config = dict(
    d_expert=32,
    moe_layers=[0, 1, 2, 3, 4, 5, 6, 7, 8, 9, 10],
    normalize_top_k=True,
    lr=0.00325,
)
Below are experts of layer 2 (counted from 0) of a mixture-of-experts language model. Rows are named router (the router's row for the expert) and show model dimensions 0-127. Each number is 50 + 15 x the weight over its row's rms, rounded and kept within 0 to 99.
After each expert's rows: "mostly gets" lists some tokens that are sent to it at least half of the time. This comes from a sample of Wikipedia text that the model never trained on.

# expert 7
router:56 54 70 51 48 56 36 77 44 51 51 50 49 45 47 50 78 34 75 62 58 63 60 50 46 39 52 51 29 45 56 63 60 59 58 23 37 55 50 55 54 67 58 42 44 35 81 34 70 54 48 41 43 65 55 12 48 22 54 57 37 59 63 77 46 46 25 64 37 34 44 52 55 67 28 58 63 34 57 49 57 43 65 66 22 31 24 17 59 39 74 65 41 78 52 50 29 33 62 29 34 49 70 89 46 62 57 52 37 34 55 87 44 40 51 68 68 29 63 35 48 57 17 56 69 56 69 45
mostly gets: " km", "(s", "rop", "%", " MPC", " %"

# expert 116
router:31 50 64 23 50 71 56 30 52 44 39 46 61 36 43 53 40 25 52 51 49 55 57 55 80 50 68 62 29 38 42 68 66 46 37 49 52 31 64 67 55 50 54 44 48 68 38 27 66 46 21 64 69 59 40 35 75 62 41 38 67 64 54 41 79 54 24 53 28 28 78 39 53 55 50 60 38 62 93 24 39 29 62 56 58 30 55 60 77 41 51 55 64 31 52 38 58 44 26 47 48 62 27 36 45 39 81 64 17 59 60 54 59 55 37 61 88 46 36 63 56 45 70 39 29 44 65 58
mostly gets: "On", " after", " in", " on", " of", " On"

# expert 52
router:54 42 56 45 39 54 45 46 41 58 53 45 49 56 47 53 52 48 29 63 58 67 59 49 00 54 55 39 60 51 64 26 41 55 66 33 76 50 48 48 28 20 62 26 55 39 42 16 30 72 64 51 50 76 27 60 59 26 81 36 45 41 77 48 25 62 37 54 53 50 29 27 43 31 47 67 61 31 22 59 54 65 44 53 82 14 43 71 56 70 52 75 46 56 69 50 35 65 46 50 41 61 62 31 53 32 54 73 25 36 53 55 55 29 73 45 50 45 36 51 52 23 44 47 49 35 42 57
mostly gets: "'s", "ery", "ming", " include", "'\n", "!"

# expert 19
router:55 73 43 64 72 67 60 66 62 72 34 29 41 23 50 30 55 71 54 20 31 37 39 52 54 32 55 42 77 51 30 53 40 87 61 67 42 34 78 60 42 52 74 80 41 54 48 76 67 59 45 68 61 47 52 66 66 55 39 44 62 52 79 71 52 39 51 51 53 58 81 23 24 46 34 44 56 58 62 41 58 31 44 41 63 66 41 61 46 41 67 45 26 50 35 61 47 58 44 71 59 63 52 74 60 33 56 39 59 68 31 33 56 50 40 54 72 74 66 63 82 39 49 36 46 26 51 47
mostly gets: " team", " film", " part", " season", " family", " place"

# expert 25
router:81 58 21 49 67 42 65 61 58 73 47 43 20 28 56 44 73 49 52 29 50 37 66 45 33 41 41 64 64 41 76 53 55 58 58 54 52 81 54 53 61 61 19 36 28 71 54 36 64 44 75 19 44 53 54 33 15 44 39 30 49 32 61 51 29 31 45 59 58 50 45 51 47 80 66 45 65 48 31 45 48 61 48 46 59 37 22 46 59 49 34 77 63 25 25 46 36 31 59 53 67 25 41 53 49 21 28 46 29 49 49 36 62 52 40 49 45 59 25 31 31 57 69 32 55 51 48 72
mostly gets: " it", " he", " she", "000", " th", " then"

# expert 83
router:55 58 73 69 25 43 44 53 38 48 23 61 38 57 39 44 50 48 27 55 51 35 66 39 68 46 36 67 76 33 41 50 24 55 55 55 50 58 61 53 48 73 25 61 64 53 56 45 46 76 60 62 33 54 42 35 59 66 58 52 43 18 32 65 42 24 52 82 41 64 59 18 50 32 40 63 52 67 37 44 63 62 55 89 52 49 60 24 40 47 16 51 77 31 61 18 46 63 37 61 47 42 76 56 51 75 72 63 42 52 56 55 49 49 54 57 92 31 33 52 40 49 36 27 55 64 50 56
mostly gets: "avy", "0", "orm", " example", "ative", " like"

# expert 72
router:38 62 80 49 40 43 42 44 28 37 59 51 33 53 45 56 27 73 51 61 69 53 36 42 49 27 54 51 28 42 47 41 75 54 66 43 64 52 37 27 62 43 44 44 64 46 50 10 67 59 45 70 36 67 31 61 57 49 68 57 15 32 53 58 22 41 40 35 58 26 69 42 76 45 63 69 60 52 38 32 28 29 58 34 57 36 33 77 44 55 67 58 69 39 43 52 33 42 56 44 65 42 39 48 58 68 56 64 57 61 31 41 37 16 27 65 58 68 50 19 45 53 40 82 83 40 58 36
mostly gets: " States", "ures", "aving", "fore", "urity", "ula"

# expert 92
router:67 61 69 60 40 50 30 43 50 48 63 64 63 67 37 21 57 39 56 21 41 55 76 68 68 67 64 67 68 49 49 78 59 37 64 53 45 37 44 37 29 48 62 28 71 65 55 32 54 39 68 37 49 65 35 32 34 67 57 57 69 40 84 38 38 75 63 53 65 51 42 57 33 44 60 52 36 52 44 29 71 35 41 58 67 37 36 49 71 34 33 21 59 46 62 43 28 54 33 45 34 53 51 41 41 73 63 43 46 55 45 14 37 42 58 32 35 43 61 51 27 16 47 62 29 73 80 66
mostly gets: " later", " then", " again", " now", " eventually", " |"

# expert 38
router:41 39 40 39 18 37 39 36 42 39 50 55 64 45 47 32 36 62 55 67 34 57 50 37 59 77 58 18 27 31 47 38 62 77 53 58 35 26 57 55 51 63 53 48 43 38 27 42 67 22 59 50 72 49 32 35 87 69 57 67 57 43 52 33 62 80 61 92 59 44 63 59 49 49 48 74 67 51 46 55 69 55 60 65 67 43 40 75 45 59 42 44 60 58 63 14 33 51 37 56 61 68 84 48 45 52 64 40 57 67 55 45 32 33 54 40 51 77 62 31 60 31 26 40 38 34 58 31
mostly gets: "ath", "iy", "y", "edy", "ord", "yan"

# expert 56
router:79 55 32 45 66 45 78 42 44 68 46 29 62 51 67 31 77 76 71 38 23 52 54 72 55 48 26 66 58 39 79 30 60 46 46 72 56 44 51 65 68 45 37 31 40 60 65 46 31 70 51 71 64 32 45 35 38 42 51 44 61 88 35 55 66 71 47 60 58 22 49 59 26 76 53 61 37 66 83 49 40 55 38 48 58 39 50 26 19 40 63 54 56 40 41 44 53 55 38 58 53 43 47 33 55 55 57 58 31 45 68 75 74 70 69 64 52 59 49 50 45 35 74 62 45 70 28 73
mostly gets: "201", "199", "200", "202", "20", "197"

# expert 65
router:17 41 45 49 54 36 69 63 57 78 30 36 55 35 46 32 37 87 44 43 56 60 45 28 53 74 64 39 54 57 55 76 76 30 32 78 41 57 62 45 47 33 47 27 26 47 41 69 62 43 68 60 36 62 63 68 83 60 61 45 62 63 50 59 49 29 78 38 22 30 43 45 42 26 42 60 41 46 45 45 22 31 20 66 63 55 34 41 22 46 54 40 49 64 55 45 53 73 46 50 38 78 40 31 58 34 57 32 55 38 37 39 40 58 60 38 55 57 43 73 63 56 51 55 61 42 76 29
mostly gets: " British", " Park", " back", "unn", "old", " Black"

# expert 78
router:64 46 64 35 47 64 47 46 47 30 35 78 71 32 54 37 42 38 61 66 29 67 75 65 58 58 36 41 30 38 20 51 54 32 38 64 71 34 52 29 47 61 76 57 78 75 57 24 60 59 15 66 70 31 42 64 32 43 44 32 47 41 51 40 59 71 76 68 67 33 33 62 45 46 72 64 59 33 56 42 63 38 62 46 47 32 60 70 74 45 77 61 51 72 57 20 64 68 57 52 53 24 68 78 36 52 64 64 57 50 53 25 52 47 52 43 50 67 55 70 44 57 56 59 48 45 72 65
mostly gets: " in", " on", "==\n", "===\n", " from", " ==\n"

# expert 50
router:37 56 68 58 26 36 27 73 36 48 70 53 27 59 42 22 52 62 56 69 61 35 55 33 38 53 44 38 66 39 43 27 74 54 53 53 42 26 34 46 42 39 61 46 69 28 62 31 42 41 59 67 52 70 46 19 41 37 38 57 16 50 55 30 50 31 40 44 60 59 61 27 60 30 05 73 34 42 59 64 22 49 59 35 64 27 50 55 43 36 81 41 56 44 41 60 53 48 65 59 30 49 33 67 40 70 45 49 36 45 55 72 26 30 60 49 77 67 81 36 48 57 41 63 60 54 55 43
mostly gets: "ers", "ants", "ments", "itions", "ians", "ics"

# expert 51
router:73 46 28 28 76 69 73 70 39 57 30 22 40 42 67 60 47 73 85 32 48 55 59 56 50 41 36 61 39 44 56 41 58 72 33 81 51 69 33 57 73 50 46 63 43 39 58 53 67 39 36 51 56 41 61 49 39 35 49 79 42 73 57 47 58 62 35 31 61 60 55 67 51 50 77 37 32 62 65 32 34 52 47 30 38 65 50 64 19 31 58 68 22 47 35 70 60 79 71 43 80 32 37 52 61 52 17 43 64 45 65 49 69 48 37 60 62 52 37 26 64 51 46 41 69 59 48 53
mostly gets: " all", " most", " other", " new", " there", " reg"

# expert 37
router:48 54 68 54 45 20 42 40 48 11 66 59 63 50 05 49 50 82 60 59 60 61 43 33 56 75 41 38 87 53 42 49 71 63 62 55 46 51 21 58 51 56 20 38 42 27 33 62 50 70 63 65 49 49 51 42 54 56 53 51 31 37 24 42 34 53 52 54 22 26 59 33 58 42 38 48 39 38 64 72 49 35 55 40 56 47 38 40 54 43 79 33 55 37 11 83 44 53 65 60 59 60 64 60 48 66 23 67 70 62 43 47 36 38 57 37 56 73 53 43 44 43 64 46 62 56 22 33
mostly gets: "burgh", "dy", "cher", "rich", "ck", "aur"

# expert 118
router:65 32 27 47 73 44 71 64 76 66 28 37 36 31 51 48 54 63 62 48 44 62 51 43 59 66 59 48 38 59 57 39 41 45 57 69 49 55 26 71 44 58 63 62 53 51 60 84 52 54 56 78 62 37 64 54 63 37 63 61 36 70 69 64 75 66 62 35 65 39 60 55 77 51 52 46 42 61 33 53 31 40 66 67 40 52 76 46 35 43 68 59 09 17 30 73 42 53 51 54 79 31 44 72 48 68 18 34 64 40 55 50 43 35 37 46 81 49 23 37 50 54 73 27 43 40 43 46
mostly gets: " comp", " cl", " dis", " com", " dep", " att"

# expert 17
router:72 75 49 45 44 53 79 32 43 48 39 82 55 58 52 64 48 27 40 68 65 61 46 56 46 49 80 56 45 49 38 29 39 62 41 75 63 25 71 60 41 41 34 46 65 60 61 35 49 57 55 38 39 28 47 26 28 31 10 42 77 51 42 40 75 46 72 56 53 56 45 44 76 25 71 46 54 57 49 35 27 46 47 44 77 33 54 45 22 45 43 96 54 39 73 45 38 58 29 41 58 69 42 20 55 42 59 37 36 45 41 38 48 49 33 69 40 46 50 69 55 65 50 28 57 46 31 45
mostly gets: " he", " He", " for", " she", " She", " For"

# expert 35
router:51 20 23 39 61 69 70 73 60 54 40 21 32 31 56 57 65 50 68 49 32 58 46 54 42 39 52 65 43 59 57 67 44 52 63 54 64 68 15 76 54 52 43 60 27 53 47 63 45 53 48 54 70 31 73 46 39 61 49 70 38 70 40 49 41 78 40 58 54 62 26 66 60 57 27 28 68 38 37 58 51 58 48 35 38 64 48 23 41 35 60 52 35 16 46 60 69 58 66 51 48 34 33 41 58 67 33 34 69 36 61 64 70 52 34 66 55 26 21 22 47 85 63 28 51 55 31 42
mostly gets: " o", "^{", " ar", " pro", " Pro", "_{"

# expert 62
router:61 44 30 64 51 46 51 40 62 48 57 57 36 49 62 53 67 28 52 27 47 57 33 41 69 49 50 20 85 33 67 47 34 51 63 33 64 61 57 40 66 34 11 36 17 41 54 48 56 60 68 72 52 40 35 75 53 61 59 47 51 45 63 42 37 51 39 56 47 46 41 50 67 45 51 45 33 40 82 40 38 71 29 34 57 75 67 40 62 77 39 48 39 41 55 60 66 70 44 63 52 66 67 14 62 22 53 75 58 68 22 61 23 53 47 26 28 62 62 55 45 45 75 41 81 61 61 60
mostly gets: "|---|---|---|---|\n", "|---|---|---|---|---|\n", "attle", "roy", "ufact", "aria"

# expert 76
router:51 88 57 59 48 43 72 23 32 56 30 54 43 42 49 51 45 36 42 50 67 63 62 56 37 45 45 62 52 43 46 48 19 57 60 21 25 53 51 65 46 49 57 57 30 72 61 56 38 43 39 62 52 34 55 74 30 55 19 39 48 60 56 72 49 51 66 40 65 56 43 55 31 58 49 68 34 32 65 44 54 69 38 59 67 39 72 40 68 82 52 44 38 49 48 50 81 24 41 48 67 70 36 51 70 34 68 24 15 52 47 84 68 64 48 59 52 67 32 79 35 74 41 81 54 56 65 54
mostly gets: " gold", "180", "10", "181", "190", "150"

# expert 96
router:38 69 81 66 51 69 28 45 34 26 51 68 62 45 31 67 57 34 29 49 75 76 52 50 37 38 56 59 47 39 51 52 36 59 44 65 40 40 46 45 25 47 59 59 74 59 30 51 57 37 48 61 44 64 34 61 61 65 52 46 16 43 55 29 48 29 57 73 74 58 47 75 76 62 48 69 61 56 24 39 37 78 41 45 36 36 52 66 48 54 72 52 51 39 59 65 50 46 52 45 25 20 48 42 37 38 53 61 17 23 32 38 44 49 36 64 66 54 75 46 85 81 35 62 59 52 74 47
mostly gets: " with", " including", "ists", " include", " includes", "(s"

# expert 73
router:91 45 22 47 95 57 74 56 42 61 33 28 57 31 36 48 45 76 61 37 36 36 74 74 58 54 26 41 46 64 64 58 28 51 53 67 50 54 29 62 38 74 56 64 54 31 39 57 54 46 47 59 48 53 65 31 62 51 62 72 43 55 50 64 65 63 43 51 57 58 74 52 71 66 75 38 48 57 59 38 31 30 19 74 28 57 76 27 31 30 61 65 36 18 46 62 67 56 52 62 55 64 39 50 53 60 32 43 70 49 43 51 44 29 34 58 62 41 54 56 49 49 62 30 69 63 64 42
mostly gets: " found", " att", " used", " known", " exp", " ent"

# expert 102
router:13 65 76 52 82 45 48 38 44 49 95 57 54 38 51 54 52 55 47 50 39 64 60 45 56 65 33 35 41 63 34 40 65 52 69 52 38 52 60 53 46 53 42 44 38 23 68 38 72 64 64 72 36 66 48 57 56 61 40 39 61 39 48 17 11 38 52 31 48 53 58 43 36 49 53 48 46 59 14 56 72 74 66 44 64 61 20 47 45 57 47 65 56 44 14 41 83 79 55 56 61 45 53 49 53 60 43 41 59 73 54 80 35 43 25 46 37 41 38 35 17 56 30 49 56 52 61 38
mostly gets: ".S", "oll", "oth", "erm", "omb", "eck"

# expert 1
router:56 59 52 50 49 21 39 46 50 68 44 23 71 45 62 64 49 49 35 44 29 26 36 54 40 52 63 33 50 53 35 48 44 33 50 49 23 71 65 47 76 47 28 56 38 44 30 59 61 70 61 49 62 66 50 60 47 62 30 65 37 52 58 67 46 64 81 72 59 60 92 47 33 43 44 45 30 36 63 49 36 58 58 36 64 50 56 20 84 70 40 56 42 71 23 38 43 48 29 56 40 61 36 18 51 21 35 89 55 34 52 46 53 38 70 43 26 50 71 52 51 30 55 46 53 67 68 72
mostly gets: " family", "umb", " Michael", " William", "ister", "idae"

# expert 70
router:48 65 32 55 41 38 49 36 42 56 48 31 66 37 64 58 29 51 79 69 37 54 41 40 55 63 57 37 54 62 59 41 64 56 39 63 32 47 08 69 58 60 49 19 53 46 50 37 68 49 52 29 57 59 44 17 54 37 44 39 38 76 29 26 52 60 58 58 17 32 40 16 63 51 47 47 38 31 71 70 51 47 54 48 42 66 61 45 61 62 48 53 69 51 16 31 36 46 42 42 76 65 24 45 47 21 28 72 47 58 75 50 54 30 77 47 37 57 60 54 27 36 38 28 39 73 32 39
mostly gets: " h", "ild", " Hol", " now", " Hill", " gr"

# expert 97
router:65 54 79 43 45 62 13 39 53 51 51 54 41 70 39 50 64 53 42 31 79 55 49 57 55 47 82 50 75 35 48 39 31 49 59 24 66 67 65 59 65 41 32 15 35 66 70 41 27 24 33 42 68 54 18 58 40 53 69 35 47 47 52 41 49 61 55 76 53 68 47 34 38 26 37 77 41 41 50 18 76 57 30 30 61 47 62 74 47 47 58 45 61 53 51 43 46 53 55 28 30 34 58 51 59 63 57 52 69 78 32 80 53 63 54 22 51 65 33 46 54 72 37 51 40 57 58 64
mostly gets: ")", ");", "}", "):", " ;", ";"

# expert 94
router:72 45 26 29 36 54 48 53 61 60 28 38 32 68 60 61 52 60 32 61 43 35 61 51 36 69 59 62 46 50 42 41 34 34 54 56 29 51 30 53 35 65 70 42 69 41 25 44 54 48 29 51 68 43 65 45 49 75 49 57 63 49 25 39 57 65 22 50 71 59 45 72 72 31 76 70 58 77 46 63 38 45 40 47 55 64 42 38 19 61 32 98 77 52 77 43 60 32 45 44 71 51 59 43 55 66 53 48 25 38 57 40 30 66 37 77 41 34 52 75 67 42 29 30 38 37 49 67
mostly gets: " Is", " Christ", " Stev", " Sam", "See", " Sim"

# expert 45
router:59 53 32 34 53 63 45 40 38 59 55 59 36 44 45 64 30 36 67 63 78 54 45 71 49 74 69 47 45 49 61 28 74 39 41 54 83 23 33 45 38 64 46 59 69 59 29 56 42 51 35 28 50 33 71 49 51 27 53 71 38 52 45 54 47 50 43 45 63 58 59 48 37 50 72 24 32 40 27 32 42 53 57 54 61 51 67 30 27 44 76 63 27 60 53 57 31 60 68 66 80 24 33 38 59 37 35 48 70 33 40 57 52 44 59 80 59 71 60 19 49 53 65 25 73 28 14 41
mostly gets: " that", " who", " have", " =\n\n", " there", " can"

# expert 115
router:62 79 48 46 64 40 66 32 58 48 36 49 59 54 61 24 49 71 47 54 78 52 63 59 40 28 26 74 80 43 74 50 61 60 83 43 35 77 63 71 63 38 51 42 38 52 62 69 43 62 58 63 52 45 25 50 38 31 62 44 39 50 27 41 59 61 46 45 56 40 57 43 55 47 38 51 56 84 73 38 43 53 51 44 27 53 28 29 73 62 47 58 36 51 35 72 43 47 26 47 56 51 15 51 60 21 56 59 29 74 61 63 60 81 59 64 53 63 62 70 42 57 75 58 59 73 45 83
mostly gets: "197", "195", "199", "194", "196", "191"

# expert 64
router:35 43 75 45 54 36 30 44 35 22 73 54 53 55 58 39 55 68 54 54 48 56 30 12 44 90 43 27 70 42 52 21 68 64 65 39 42 72 23 68 50 45 47 32 50 48 51 54 49 54 66 40 39 59 53 51 34 52 85 72 24 30 52 34 57 40 53 38 53 45 59 40 69 27 34 57 57 49 53 56 85 53 60 39 29 60 64 70 34 26 73 46 33 56 44 69 50 43 51 41 49 70 57 59 48 53 55 57 64 58 56 60 46 39 51 27 74 72 79 51 46 62 36 50 63 45 17 15
mostly gets: "ford", "gan", "istan", "atory", "burg", "phy"

# expert 126
router:33 57 57 35 39 41 33 39 52 37 83 72 52 58 45 58 37 52 59 61 56 45 48 33 74 41 47 38 68 52 19 21 79 48 68 43 71 69 56 45 51 27 68 49 35 45 52 20 51 60 83 40 41 38 44 40 42 43 84 33 42 26 51 25 49 27 38 27 59 66 40 36 53 43 37 43 67 41 70 66 46 56 56 64 42 48 56 23 65 35 75 58 68 67 43 51 70 23 26 27 50 17 24 75 58 48 43 68 60 61 44 59 38 49 50 32 26 54 49 58 51 58 48 41 46 48 27 48
mostly gets: "p", "istan", "b", "р", "q", "ua"

# expert 93
router:51 34 53 49 30 41 44 37 44 46 55 63 88 53 30 69 47 42 53 53 81 47 48 32 46 76 64 48 65 47 73 64 44 29 45 58 59 48 70 70 22 54 34 47 63 62 32 66 54 58 68 39 57 36 46 34 52 32 32 46 36 36 52 09 52 47 87 60 66 55 46 49 49 47 42 55 62 45 66 60 48 51 50 42 56 56 53 70 33 75 67 40 63 43 72 61 42 74 65 71 40 66 52 38 40 24 46 55 48 59 66 54 37 62 72 09 51 61 23 60 44 53 75 22 81 54 16 44
mostly gets: "yd", "ed", "alled", "ored", "rated", "roy"

# expert 113
router:41 75 68 74 25 09 52 31 24 25 47 38 40 80 56 32 66 76 62 64 67 60 43 40 81 75 46 38 37 43 44 42 56 60 48 50 53 45 48 43 62 41 46 75 39 33 51 28 32 46 53 39 49 74 23 57 37 52 70 51 45 35 33 35 21 19 41 34 23 35 54 16 46 50 46 37 34 46 61 50 35 44 52 53 32 64 42 61 75 52 63 48 55 59 28 54 58 46 46 57 50 39 40 38 57 60 55 68 38 31 54 69 61 25 28 71 49 40 26 50 52 48 69 49 74 52 51 36
mostly gets: "akes", "ke", "alt", " York", "iles", "adel"

# expert 48
router:42 69 70 48 43 34 51 42 32 40 39 66 74 74 46 33 59 46 51 66 47 35 32 31 62 52 31 63 66 67 49 41 41 19 62 42 37 45 66 86 38 44 30 46 39 53 74 59 56 67 54 42 69 37 32 65 21 29 39 29 31 21 34 26 21 32 87 42 57 56 56 51 54 31 45 62 63 29 46 53 60 62 66 39 67 54 64 60 37 69 32 44 52 49 73 43 29 66 33 65 65 73 55 65 61 36 62 19 22 49 36 47 65 57 57 52 43 43 36 64 38 55 49 36 52 62 28 58
mostly gets: "eph", " Angeles", "n", "hen", "en", "05"

# expert 112
router:76 65 41 81 26 41 44 38 52 52 45 59 49 61 30 39 46 42 45 54 62 61 63 62 65 63 51 55 79 36 53 39 40 21 53 29 60 48 51 22 42 50 48 41 22 50 61 44 50 44 50 32 37 53 42 60 39 75 70 56 65 15 54 51 53 80 56 74 63 76 55 45 44 24 77 63 34 53 29 51 60 64 59 43 65 26 37 66 41 39 59 27 47 61 63 24 31 36 70 38 26 50 35 42 38 53 79 43 42 52 28 36 45 74 60 31 54 56 44 64 43 27 25 37 41 18 68 60
mostly gets: " –", " -", ";", " former", " —;", ");"

# expert 13
router:44 53 39 39 51 53 45 25 27 48 59 47 45 71 24 73 46 56 41 79 19 73 45 51 24 46 58 39 42 39 54 55 85 39 32 45 40 38 41 58 65 62 52 46 40 28 46 47 35 72 29 55 58 83 72 69 49 61 55 47 65 72 41 46 57 62 76 17 51 30 35 49 53 33 35 56 41 41 35 38 51 27 35 24 64 74 53 55 69 38 62 34 50 54 76 46 59 56 71 36 53 60 76 59 79 29 59 37 80 47 51 59 38 28 47 60 53 50 56 56 50 65 32 54 51 42 31 14
mostly gets: " United", " res", " South", " e", " sy", "outh"

# expert 42
router:44 59 47 51 54 76 49 34 64 61 57 47 52 42 39 61 42 50 35 54 37 44 60 49 54 54 65 52 29 37 30 57 63 70 15 20 47 54 79 73 49 42 67 50 38 71 62 60 53 48 67 55 54 30 80 32 82 30 52 29 65 50 65 38 82 70 47 31 56 52 42 63 39 56 54 43 32 48 61 59 56 57 61 60 75 33 52 38 65 56 26 37 36 61 57 39 57 54 37 51 72 63 15 25 29 17 53 75 35 72 21 47 36 75 54 33 32 39 65 57 70 56 33 31 33 44 44 56
mostly gets: " st", "-G", " up", " g", " p", "/A"

# expert 80
router:67 52 37 68 72 67 70 80 43 56 38 40 35 39 52 43 54 85 76 38 32 58 38 50 53 51 42 49 57 51 54 38 39 53 68 75 30 40 36 35 43 59 29 53 50 27 75 56 28 77 11 83 74 68 66 38 49 51 35 57 41 47 59 72 60 56 45 46 41 44 61 43 57 39 69 34 54 52 66 67 31 34 60 60 54 62 35 58 62 49 69 38 08 39 42 65 38 73 65 70 63 59 16 63 55 36 27 59 62 43 39 64 65 46 44 63 77 62 54 40 64 42 38 44 50 26 38 49
mostly gets: " film", " album", " School", " game", " series", " work"

# expert 9
router:87 80 41 64 59 51 69 44 74 63 32 42 62 55 28 30 66 90 68 25 62 33 60 49 39 37 22 68 68 39 48 34 41 49 57 66 50 31 47 70 56 41 16 60 54 50 75 71 54 63 60 55 40 47 35 39 15 52 38 44 45 62 50 56 63 46 80 25 58 48 52 57 27 54 65 56 66 53 40 37 64 66 42 64 61 33 53 31 38 32 51 43 34 74 62 49 55 56 66 44 55 62 46 37 57 42 45 39 45 37 47 77 60 69 66 55 71 61 73 70 59 53 60 70 56 69 22 53
mostly gets: "199", "197", "200", "198", "195", "196"

# expert 36
router:82 49 36 30 55 66 77 70 49 53 34 11 38 81 65 43 68 72 57 40 27 57 55 30 34 52 51 61 88 47 51 48 27 58 48 70 43 56 28 69 46 38 39 72 36 38 52 55 28 34 35 58 33 25 66 38 43 77 63 66 56 50 41 37 68 45 39 48 45 58 58 56 51 43 43 43 63 73 44 69 23 31 49 30 51 57 71 60 47 48 49 59 51 66 43 79 45 70 70 74 59 74 41 49 59 56 45 46 42 32 71 39 74 44 26 69 67 64 41 46 59 58 32 63 53 69 47 40
mostly gets: " United", " John", " New", " Bar", " North", " South"

# expert 89
router:70 36 56 60 84 60 66 82 52 63 43 49 26 60 50 29 34 88 64 55 34 61 51 51 51 76 57 40 56 50 61 34 57 63 65 77 51 58 46 49 69 42 35 58 56 47 60 58 43 43 32 50 30 50 74 56 33 58 56 70 30 62 65 55 43 31 44 53 53 38 66 36 51 46 60 02 54 51 43 29 24 46 49 51 47 66 54 52 64 35 62 43 26 40 28 66 58 68 63 56 55 60 38 78 52 64 32 47 40 22 61 39 53 25 59 58 70 76 66 50 69 22 40 42 55 18 24 46
mostly gets: " County", " School", " played", " won", " University", " held"

# expert 27
router:60 28 33 19 68 57 66 67 63 54 38 17 51 59 60 60 50 68 57 53 58 53 36 31 46 85 61 43 50 63 44 56 46 64 50 44 35 55 26 59 39 41 35 67 59 29 45 67 27 46 60 58 64 29 78 62 44 59 48 64 55 61 30 46 58 59 50 36 43 33 46 44 69 35 60 32 81 84 42 58 56 46 68 38 50 63 62 32 25 53 47 93 37 36 33 69 48 28 37 52 84 50 29 58 48 63 25 43 36 31 58 28 67 52 25 42 48 50 36 44 57 51 64 26 54 54 22 53
mostly gets: " Ar", " Al", " Mar", " Le", " John", " Br"

# expert 31
router:34 45 59 55 49 45 51 53 60 45 64 60 65 21 54 64 49 42 38 44 49 79 50 57 49 44 35 65 73 68 37 90 38 70 46 54 48 36 43 41 39 56 40 69 45 52 60 80 57 38 60 35 28 35 51 39 63 28 27 39 60 39 36 70 26 38 12 47 45 54 70 54 36 58 40 51 66 57 45 61 70 64 36 80 61 26 33 37 11 35 57 50 64 38 71 46 35 52 62 53 47 60 87 28 32 67 57 53 42 67 34 66 45 66 36 65 34 56 34 34 25 64 37 51 22 62 57 42
mostly gets: "-d", " und", "rad", "1", "-D", "d"

# expert 108
router:29 45 37 48 61 29 66 13 52 29 60 42 54 60 20 45 64 44 51 53 63 14 68 50 56 50 43 46 76 37 55 42 72 69 28 60 55 58 38 20 48 58 20 34 32 51 45 43 82 65 72 52 17 59 78 79 43 42 56 41 55 40 41 44 55 66 21 40 38 70 20 53 41 64 23 48 50 59 68 57 46 51 40 36 46 35 47 38 36 47 41 43 21 62 40 43 45 41 55 46 64 65 66 52 59 59 60 53 77 66 54 58 53 62 58 18 22 63 45 30 47 60 45 56 56 78 51 54
mostly gets: "az", "qu", "uss", "ush", "vers", "ump"

# expert 11
router:46 78 43 56 40 69 43 27 34 47 29 54 60 81 57 53 53 51 31 50 34 53 59 35 44 31 62 49 27 92 47 62 86 25 28 52 42 43 62 54 54 34 49 39 68 80 50 63 61 52 56 38 16 30 57 48 58 48 33 26 49 59 68 57 68 50 55 44 54 65 67 61 59 45 60 61 68 37 43 20 46 71 58 74 49 56 34 31 62 64 48 36 70 61 73 41 43 54 43 30 41 59 73 41 41 68 56 33 65 87 55 32 29 48 54 59 60 47 30 26 55 32 53 45 31 30 69 59
mostly gets: " re", " been", " for", " For", " became", "reat"

# expert 69
router:65 47 60 56 52 84 66 87 49 47 34 31 72 51 80 34 38 56 35 22 80 65 65 51 50 56 86 63 37 58 58 56 36 81 55 57 36 25 34 41 28 26 56 41 51 62 47 75 33 28 40 55 46 57 61 38 22 42 57 63 45 40 56 56 44 44 52 54 62 57 38 74 55 46 52 28 62 43 66 48 43 28 29 62 35 21 54 63 44 36 71 30 49 49 36 88 61 43 40 58 58 31 54 45 81 53 41 37 51 47 39 71 39 45 51 28 38 60 48 65 68 65 61 41 45 31 51 64
mostly gets: " under", " over", " up", " at", " $", " out"

# expert 106
router:72 54 38 36 44 69 46 60 36 55 75 51 70 61 54 54 58 55 41 53 18 55 35 79 40 49 50 39 50 36 57 30 58 16 31 58 26 26 61 83 31 70 35 29 38 18 59 76 55 57 43 42 60 39 45 17 69 44 38 53 54 56 47 53 79 67 51 54 60 38 46 73 55 38 55 51 47 49 37 62 74 43 56 41 46 27 66 64 35 62 30 30 38 34 56 22 24 64 73 40 49 66 70 26 32 68 66 45 39 60 49 69 56 66 38 56 51 59 57 50 38 32 24 49 32 39 58 33
mostly gets: "cient", " Mary", "The", "vironment", "irst", " Ele"